config = dict(
    num_hidden_layers=8,
    d_expert=128,
    d_shared_expert=128,
    router_score='softmax',
    routed_scale=1.5,
    vocab_size=13973,
    train_tokens=505100000,
)
Below are experts of layer 3 (counted from 0) of a mixture-of-experts language model. Rows are named router (the router's row for the expert) and show model dimensions 0-95. Each number is 128 + 32 x the weight over its row's rms, rounded and kept within 0 to 255. Numbers have three digits each.
After each expert's rows: a language model's description of what the expert responds to. This comes from a sample of Wikipedia text that the model never trained on.

# expert 10
router:135187086107101085115176087131145169082102157139120082148105072204105108166109134102121107110110084157155179107080139144174201132146117118138180119149153138116145152062139108064132150133133064149164151132122073111110121112183183122143100146127154116110155181151196107120063138123118112134
Description: Institution name connectors. The word of and title words inside names of institutions, awards and orders, such as National Library of, College of, Best, New.

# expert 14
router:155134202101089115082155078131154117093164171131119135157118113122126104153118066122108135138143072179133097116083176163153113084138111107112089141090164109079120083133128127126150148110178159129145172125150123161108149181111127109098137113109125112158152161078143132103107125144123105074
Description: Clause-joining commas, conjunctions. Commas and joining words like and, or, which, who, but that link clauses or list items in running prose.

# expert 5
router:138146103097104132121171140123108159115171184153112109108113161089094109117132142139162105112164138173117100084123142110140180104122068163118089096127147157177073164089115119110092153136102117102092111140113118084118147056097163118131144158126170152151129168163088216192136085137106114159
Description: Digits in numbers. Single digits inside numbers in tables, scores, dates and statistics, like 5-3, 2-0-07, COVID-1-9, 15,79-9.

# expert 23
router:167120176175138125121177068105126087164111184181143172152153165057097171108127095117149169161138180123129137108137107147106074165107083129137102138099157116116074102136133136101131112154090152113106094124201158125133064160057200095180130157133128108083157139132142100161109088134106083140
Description: Articles and determiners. Articles and possessives before a noun, such as the, a, an, his, their, plus possessive s and the m of p.m.

# expert 0
router:126092085120151139134126183111090207155089114092161194072068178133120116125152167129072140142102093140114172089160123070093104116131121104087081160122155121131139172173133142137151157127087174075104180156146114137139099076111121160128098124175134201091125100088174122089126141102145129084
Description: Closing brackets and units. Closing parentheses, brackets and quotes plus unit words after numbers, such as km), mi), %, million and born in birth notes.

# expert 16
router:078121071117144130179114157143116133144216098115096175099112244098099148143127096136142113180070117145099181115117126118151113173139132137110128148141163164134141153195137057116167141093171115147100150114076111194104112121120099131089174166136109159138175153092120123160132144063104163166
Description: Modal verbs, misc fragments. Modal verbs like can, may, will, could, should, plus the can of canal and assorted word-initial fragments like Bras, magn.

# expert 19
router:149136099163183161103083135070143158088179128197144104098116072178070154141073117127160062100116163119090103118146148143111118106150114111117140133146192186119097111057132081137163086125113109119139120089121141074106138058067148113136133113101143127099120113082137140059142173121131182145
Description: Leading number digits. First digit of a number, mostly 1 or 2, in dates, scores, ages and table cells, such as 16–60, May 19, 2016.

# expert 28
router:149168150117116118141093078122187091174103071147141152065101113088172078141112120071138112172159108148118057134143134150151118157141130092083153153104135080141170121153095135121139137107144179173152159102121125087128158099112135108177160070129125120140128080171133097050093077157131117111
Description: Sentence-ending punctuation. Full stops, closing punctuation like ). and ." at sentence ends, and sentence-opening The, also decimal points inside numbers.

# expert 22
router:127189108161095125141105130143114086106210111113119141145119173126129118134112126169128098091093083094157106166135144156113092102065139181142116140114112187098185134083157152176111174080149145120067089105128092111130073192166160111133162174111075105205141168110073138150168101139133101104
Description: Inner year digits. Later digits inside multi-digit numbers, above all the final digits of years, like 199|1, 19|68, and coordinates.

# expert 9
router:144075136181151212074090143147133112138114208120176126105166127197120142168102135117111148148158145103176110141098158147123180088123127118142115115097168137070104102040174115111132081170148125130106164143113117113158096067170108131105085100205133128145138107144142137157114143117157074141
Description: Determiners and common nouns. Quantifiers, determiners and common nouns after the/a in prose, such as other, this, all, many, ways, time.

# expert 11
router:133149137136139060151200095129092116104101056165117214115158141143162126074099114170183115125162187142098164112097076135094120098100144141157151154137128140101071124146132093109158164145169127196114129137176159155138085143143174143141193062114122147116141196111103125146115101171134118135
Description: Word-initial capital consonants. Opening letter piece of a word or name split into pieces, mostly capitals like P, M, B, also lowercase, e.g. g-azetted, shot-g-uns.

# expert 13
router:093181146121157087151090094114159159083112152175120153140133126096139114154138114177167130082047075122114135108161077107119121128148133147050120153162104084111135143148134149115115157114130123116088071088056158148117103065115109109120153074076138096110124179169127173136109108165122175133
Description: Proper-name first pieces. Opening pieces of personal and place names, especially foreign ones in squad lists and credits, like Mar, Al, Jak, Doug, Cann.

# expert 18
router:087118139097131127090158116139121059118119140144151101147157081121131094146126175095128142149117120153132118126168163161115090130149172107155152121132140100109132132146150129140135115118094081154039086144094122154110059192189106173111142129080156176116131066105126120106078130133126101093
Description: Abstract noun stems. Latinate abstract nouns and word stems such as political, position, development, ordin-, commun-, often within longer words.

# expert 29
router:119133114122105139169120104131098097126100110093123156178128109137164124089164148141136133166181101107217142113075141157127126118128124127121188072172090119137176094144171146179180147166138141158104104122092086100204102144076137127130057171124197133101126105102106133131144123155192172086
Description: Head nouns, apostrophes. Common head nouns after the or a, like ship, film, club, government, album, school, plus apostrophes in possessives and contractions.

# expert 4
router:111115131122148145105185144121113139092148145175138130128060094095119147106068140132193084125124083131080128129128173125103145105173124154086135129171103113138085128132123151171108123089169129157090092112051108101096184097164110174129215128099131110106160086085102130148139134123145118111
Description: Word-initial prefix pieces. First piece of a longer word split into fragments, often a Latin prefix like re, un, per, inter, or persp, behavi.

# expert 15
router:097082148113123164082075086086153169187104115081172113214143104077128128175132125107135144113099120135118117127177140100122110191121143106117146130129151119145178106115143181117122148107090139085155124077118144110147094148182189074064124090093103151155127084175164116147134138113157162149
Description: Sentence-initial prepositions, name pieces. Capitalised sentence-opening prepositions like In, On, At, After, plus mid-word pieces of names and words such as About, Without.